Weights of a small mixture-of-experts language model, trained from scratch on English Wikipedia: vocabulary 12552.
Below are experts of layer 2 (counted from 0) of a mixture-of-experts language model. Rows are named router (the router's row for the expert), gate (a neuron's input weights, with its number), up (a neuron's input weights, with its number), down (a neuron's output weights, with its number) and show model dimensions 0-255. Each number is 500 + 50 x the weight over its row's rms, rounded and kept within 0 to 999. Numbers have three digits each.
After each expert's rows: a language model's description of what the expert responds to. This comes from a sample of Wikipedia text that the model never trained on.

# expert 60
router:449479521544445485564475571506479532506445521461390423576502501471550450486520557461570537537434484478528435557586504488585569430461470510490543537546587482594543372549552568392482450552521500529522416482530487567469603535482475517479466458549519506534500592478506463514528462548452499499468553554475494496446501546514561615467479406611494502462490527571403476448444491491575396514421456524506556518566521512525548553435489384490477447487412351468497506449500472464442492415552496434535556530513519465524486536453513441481557454548467457428497482438553443442492492494475530532417483483445565485502589475480561609492566404505578506448611487478478549549455547475455410449482497409486546435445549464412506513484452517473563474564533471521546536520512378545557508453570523
gate0:464525547568471514524566573437537521523512522496491573469553481421473424542519528541453551522564597542514466534554470487554529513495427356491505505467526537511573522434586469428503522475464435504558472472658523509539459497446485469547499520464519544451512573495484502502496421593481471536505542483474506546472482553529552506617457508480531435474537588395475483556442542488420458499471518558540506488447534567535507519439442553483532523543523374515366455386372396513477538433557431402545621503522567429495450479491496459522531546495544564615517432546521509624474477510470500536533484563429490439571539519477418542604541533492593401519456449517512443553472437456445624467548459504540462436519520576535459513506453492559486501516521483439497527524480504524504557522458446
up0:469504503563467483503498583473459469536515503485530546477574476348481392539557561521491541516578531483502502539576419474614563427496461424507520486490528535531578533464468489384489486459480412479540474466626482513482467539465478446542533530497496514374517531485442461490534463588488490560510502445502555515478452535521498572618456529460535404502482563466449487548465555502417466502514517511505544503477571544468472543437434569489483511488526373497404500438384475543467487438551487487467528576572497438458482543454454514520546518484586568624454391544507516603439456469490536482520471494424495417580508454511393533568550566479558435532397404569508490532535524455469586496532565525568512447541494625490463451536559528583499539553560573496555540494497467544476561439495500
down0:546543467502373562498513503465531502411426505500485440569533458456605494466545475437435418388502544454542492507483515491562559528483564555431535451508441551475531590485616602494536534441410444431484440526546613561526491436494417611441516548532462462456580461567520498515520488535466563483486534524570446528474480436509470436472520479553521469483419587471440471469489495472459488498532595506535544495610481525445486441444468541635491416474540571465525508524441528517484565519542507579486534604486442539474463469492497517473576419397471481514506546474504497536513526460410497504494463526424453551501457567554564480545497446499432586578481509572446529539471496472540517480468402552485470470495558603573428499499517540483472452423657510484509500537532452414592532541449443
Description: Common nouns naming activities, media or materials, often after of/for, such as music, film, water, song, bass, production.

# expert 28
router:566541432495528552499479483495555563458509457473409472458472510448484490559538478460476422521440489590392407571460533540642457462566560501525489521478439575502525507555565510437518417474536533500474467498554455550426518549480569536504488512568499575393549520448416580465588497499472492576488417436468495410567515526506422483541519533562527505458537439470479482529501459510473474322429469479584518499510580527510510556415473430463483499500443521496428554529587554553505464605404502478471476573632445521427458490559401562546468535519512497418457522468501489451529459530457521488498473513546551545400426535501578588508500567463456488478642450437415557422495551473566423508489469461520516403533515540505522491458498523484498533461551510554534529501521498409586512462534507
gate1:451560429583514534453492444482539510471519446485544533542490502419485575548596507534589471473571535481532454476433358528487476516457525463435454516458484399514401539473560491524514545485516453546546490446537452498422524523481504398581373512537506599510450546454499566531483504464459574511419496428441486472530543529468570401502557459526532496472466411406500496515514502510418528494482425491509501494469591486491539477502547511452483452512544440468363417537526473586489526528429474514464449532476433560488531556513478474473414452423520438413482556394568508553542651549388523536588528426537478532519532556520533558492461511459454535485568545459479516411500526486542494428419456484442544492463600534518503508491477497574456436397586422561486487415501494408540491532428477
up1:518441561430507478470533493608497478506548536522466466469424412472463529543500447455396512438467487516500563434567647422502528455530517533489576568534486557533483540468466516430492515580433560500418515584429578479613478407508489557535652457428438410459616488501550492500555504505521422501595509533597504464403457495611478647522505518529493522522470586541473531515477482457569442520537502500439512499525396525451492507493494506430526597478531563516594562401451538398542453486521497476508542497500494497495544494559435470517557590522519518541521487587455484483504523512567493515451428538503512494465516553462481445534434501494486485640424514458533518566506468492494471542446470529521464490507530577483567526452471552500409461482407548499482469577397407516509473420516490
down1:435526490503522471470460522421605506454503471493534454533550509492492456494453455523447543464505456527560556482434547428443464485415417569621483572490536545501567605582412435400465514412402504447466554433504512543529541460426503519516477455536503489464490480474561476476439403441453453417515470525513602481499551464575527543553514526454538521449499514456434426483557448442486566544574450433523521541477494559521459485580395441481474587471426475482600474504476502506537460518559439420435528430401473461503495543507563443474505459532452444455485518518620396517481469547460446474537382511575511507507430599525508503464546445550490504565503467494542546491540510456405600504437429484398433464468528477548424598470511430513500516469429504428501522465516477623501429500487575
Description: Connectors and line breaks in infoboxes, headings and credit lists, such as and in Casualties and losses, ampersands, semicolons, slashes, and died.

# expert 2
router:427515423420519625446438525514486507456481427509504447549519552518488524497518495560559589562516598548478580525445490589570503456465479459516586516494529630544435477497432446359561446496498455494418438477456417535507559555410449425496492494521538585521562547487496567580586547515443505472506497450562562500450519487491559529444541557473502485474456632493463458458478509502497508467487557481428527509529527509526499527546519405524482524497448375469569517534465419521498471506554513534396450530570411448430467530558445483486550521499496514529489505634469459526451499495513574537456516462579486534579547419542589574465533464419506475475609516538564499549473478488471481507464503511459479530553451424423493491440530551462441499558472559599464431545412342479539519466522481
gate1:537562515495476512509478451487516526633514519586494511458577533462498510376392483435448446570515497440546500445488506443438477435573502507515532498415504482485498500488525651601537486500472515519515548496573469492545466477484459518485508468601484499491488488499547488422512560465473569491535441660456588420430458474565482508457437476549461395523505427513511454452539508495477576473493449531519432522565416424514466499586517502531634469523528491542415556531538530483534488493486467470526498524524459478531437482596475567529585546476584579584493536515533524563639540617496552489459505513496433464519569442509444542523528433508419548493487472405396455517448473507439511517441524527370551522531470401466534401484460524491535584473512428525526478501503564453491469504419606
up1:507446515515496526542472547438467546394518546457510513526472428622502560499543422580528521429463508423520409509454532456598483603500535479465430475562574442453596443503384456433430535477556489522456441488445541488448525453529503482516543561449549470496462531532472533520455498429544442503467500383530445598590561556441527450468523445515492570558467520570553490580461532507482425514527411527548517547485456560507481440466441503443462529533490531532534422505496458532460506517521481543500503519432559439549586560489469566451468429492452493435538536516438472435467431481550499485579484546484506440528494544538486314568507417590558463478521494524487485499547511513533515437589462538522486568501579592581485634517445431464535463509560510407518536469560509568397513519530385
down1:563414424435453531536559570448463548513564581539530504563468548497548454461501494480521455573447475424516501515469466493507507528470460457450484543487492428434372592532461568522474477590519477485554561477473483450490498451543477452452439493409457431512571445492456478537561424529534482405530504493592465465484566545506495556451538385471519562544535473484466513500540553501476421497557560500471478408427528578496475543460542532493530563546535598555471517632474502572454592494533520587506327522537518475421572466552616428410468424561439518532576403555526503591533474482511435474505466473602405458514470499493424510581539431527486467520424556596527555484512411526527544456594590512512525557566565506507493558510456506503423457492484531490496515444491548510508515528501477
Description: Closing quotation marks and parentheses, and sentence-final periods after them, ending quoted titles, nicknames or speech, as in "A New Nation Votes".

# expert 55
router:450541384492454546466505499538408463503497500526570450589507522526501493542552470478399402520489517552527533505477457526585523423435492498555467483474562586490490432558498562359436514444503552458426449434501432578501576511472522471506466467546468459513519438467466427515481594501584452449551451474446598529498514451426565539532504594458445513565496546435429516619529529451463442478511551451481523397577490504498480477474545515497533465648547492458556449556480475630516458458488493513479524520465396476449487484564402532532433489466529488602549538514504467529454516544573516465438475499425534486481435550450483539463475443517550483520479470498559529607402451584513461496475510563357478539482558446520500461470628461525465450544596494497483521541475386462556513476451469
gate2:449580498475492553532475466534528512608454467626462513502470594567520433467408540581510498466512423464533509525481519496498498490584464517533521492578527519548512627529533492543442522609529485480450450525528435456473459488530492520487554458455542481450583511485555462484579571395477484472524496474540455432426569394463406529508571487524586544445461516550494515433702414491560459618518551452565505437535491554481473502611523600487537455525534453498497485605527543425533488482431530637541567528494538551612554451458565431517559505485591547467477543541524511538555515475591488504456518497517438484486480515473484567415521544563449429446396536464559479548490593587510506519470606499437546520483454484453555502484499531511541486492540482469505512554484507521534539496495441
up2:528415542478498423547479586425490478430590447513578527550576429458463535472515446471493439460567482485526381428486446499498491478457557531524497437452453416553447396521524472512509502490484447445577489495470559458585521526427492451404475518460511442529479475402520500554426455535512519521423497508454494652510420540510526434525561528451514491559527488494590479542410598534513522413503523519494407549519481476412486440507426433597463540466573476391477489467448472545441552600595482557508460437520459432503474544426419571575549470523481481518488450488493514486487485450500485602494391503547529545448543501538549486519446455514542529564492402488509438574557463481494596500482400515564520497604533450444511574398498456503519520501501514514450453414478523496498498628529566
down2:494589585414521495447503557487469493576540484543592509408573499559529582514404478540579505486583430490549471423588391534507554540497421484516530547459581525513508466374418562519512489542562468402476514528567552565464513478537578546565523452473497647509500499488557437446538517416458574513480525545512437546515456506493558538530556567606418497445561553535446620503492433553466508496498511368549519437487428520487531487476553560536592519533540450455461527552508503465467530335557534438479442501579436382556473554482477499501486557495455442529594512492537436513484580553501454556520502497547504458446494438539569530510500412565489492519510545555565516468512524473501502472527544524480524468569508516493479487435478535438563569430540551494568424493437549523454528511528531
Description: Opening parentheses with the first letter of an acronym or date, such as (IBF), (NSX), (born, plus quotes.

# expert 63
router:515532504479514464475558441561548504430598533518433564422539586510529445402496455415524505531561511445528458449455479574499474491493521556550525481534488433517487568459545420446592496503498442486562539402465557445464461479548532550450481488544608528447508400600528564590601451492560526560556550469458531361411407484524449579515515519464460449530494476532452423586572508450440516517553563513544479538464493456479501501508455505499430420518529463515426436424474469534428548578478449496490518551477411490564560452525440410548472608488514475528514457583538535496427414406473397469500472452470502468455483529583441581497488500515452524495487422536473504516574502507614536469475459423434501499578425413524490438520553567486516474507529446449528492498520574389474442531446525
gate2:383487519541433551511492534510489453535526611442537537563433461535578543462535377537540526498500522483525471460483507518338413561561560442466542526477523524477521552479542472532460490517547475442518460435482583523563528588472563497511431527522579480544442470446411439556436496527559463532485550454464485490462396552490448475485521494538488569390417580504464546597564539472487553506465528441445495509483544486449493538453536563465601497561537404501484507492431537476506438535562521517599549457544467490484549524421543439524534414454480434518579456500565570497540499434432489517446483532556516486478462536465515508651407475607452415505572459530481544472489513518514478431541543494471531465543455540491514510601456521492528435427470477412519482505571431557636608539492427
up2:414559494528521497452506546541471441503519569403486568483437413519601532486517336519542584421497491523627501466510538474354445545529574468541531491493472500496475488464525490550514480507537467457490408527432568482540528489550605501503445498520525493472546485398483452529430516499515455458479556459455474476453417564506473476516530524549553591451495557565487486509559549497512549564463464492514573556489527480445469585442487529493545470519544405522456471556509569496557451540530517531597463426565477464501516543391505446501480458469453457494579464508520493430557540382499400434447486515533506497460476532505543509611484504633417452467541500579526520457532570561527528424539520497514550453519447522468548473575447559513477454417467473365513571494567414536603609569506455
down2:514581464553433476505642373551581465428462480446521566492530443467519507504502509618532475463579510546526419399505498510433607441521503438427516469421526503537469456490520487419491416584480520477510430506551577500533472503536532530464538446549544490380443540469581418550503482598526432508443489533524499476441446542391522590460512530503552532619490505524530512488455514444450626467453543523481515466461514536494467523474478590437484575471463549424496479467437447512508459521508432550491558481497474423397483455372516516570496508471626458464495470469505465545389418445460491494437554495449501518478393409450464520522471504533529564486621475507451566493478510538449516462448509574528486488534553458471495500493521515557484566531432475489450488455414462504464536403566568
Description: Pronouns, relative words and auxiliaries at clause starts in narrative prose, such as they, that were, was, which, however.

# expert 41
router:538490488615542519523473584533546570458539395459441505486500484515445454566469422431483459544413501550466584517485526541552381465493625541533502502521452426590380465467453402494440439492436484491454437485539520542507471457523395498576484464560495500508557483525563548470480490448488492578539530484523489455536420567535527465512612514491499513549482519490486447576490461453461492542508490565532385505473445445487479530411493465501419475543511527521598541548492422552471476584517528546494466517515501542467484451528424418597462521470570500410489433569381471482492563503475441558510456513588459627414561499515566470555475463489432540587531418455516534569496443506523505456501493511575536555529507463641581476533457544486525463556533492517504515523476454405555522505545645
gate2:510462585472534444529542593469507528470448525385464610434576562521449525472610392393403443503529533531584453461431558521547508582528553541417440485458549458588543591411569519435508527543547469498520539449442530532540458523444454586566543523569451439485476553474489501535575554515492409520560473469539442413464512445500532471530466509496439457536442483521495497550461422492523477472579477553528398521502523587575531536392514532503513483577481548475567466499395510469548586546563452511478463446391488571555489480513509501464501469527559531535562459372528555531536472408465402482508490486454412432422457524464515558459459497484545456453493487518518395526488470488505577459488515500453482428493552416511468443408513522467474444455486542443484508585500520508442441488530409
up2:537562485416531565547555489534531617524505500595433545510623481651508502476423545500431472484403497469374494464504510526568457529499498562508483486479570437584514519495520480455503509419551455521479443495498496546410429502513490503521499536577498409484487496507460542499590522502505492558608436557579607367471577581522424493514458483462516438544523533516535491494533586451503551461498460474433488510589463469568446491540524531473488564455433446568515499480418577518496528595530540555499448589519491548550536533516347447533479528473472505510459498564489565537482491424542485489453428431429564528469445509489547575519488501505507528466476494447522476559539478619521443480446505527397522504605502405434506518556450529544530558601458548575503464544523475429457438430572472
down2:467426463582377560511477511512427493497490456483560522604408430450546537506479519590396506498453494437450491493495518471480537497491437621469484546495518487485446540503529545474431463551443525527504422568498480476493522450591595521499465490394452412550507548510515567521592561436530487545530630514534534537560467542519519583444440480507506534432465513587481470524535519516500451497485577462450534452549457523470552468499503459510486576549562526448503532511438537451469579488487350528558469499487503444483532515535436488520523483488489495504539479509455459505475427441502509489447433447521551485421534507495459625561359492508465499448447439504503440484553432506394530421544383405488516467499520521400536504368518419478446436473400517415508526381506479557414511463578558
Description: Periods and other punctuation ending quoted titles or sentences, often before a closing quote, plus URL dots like www.mississauga.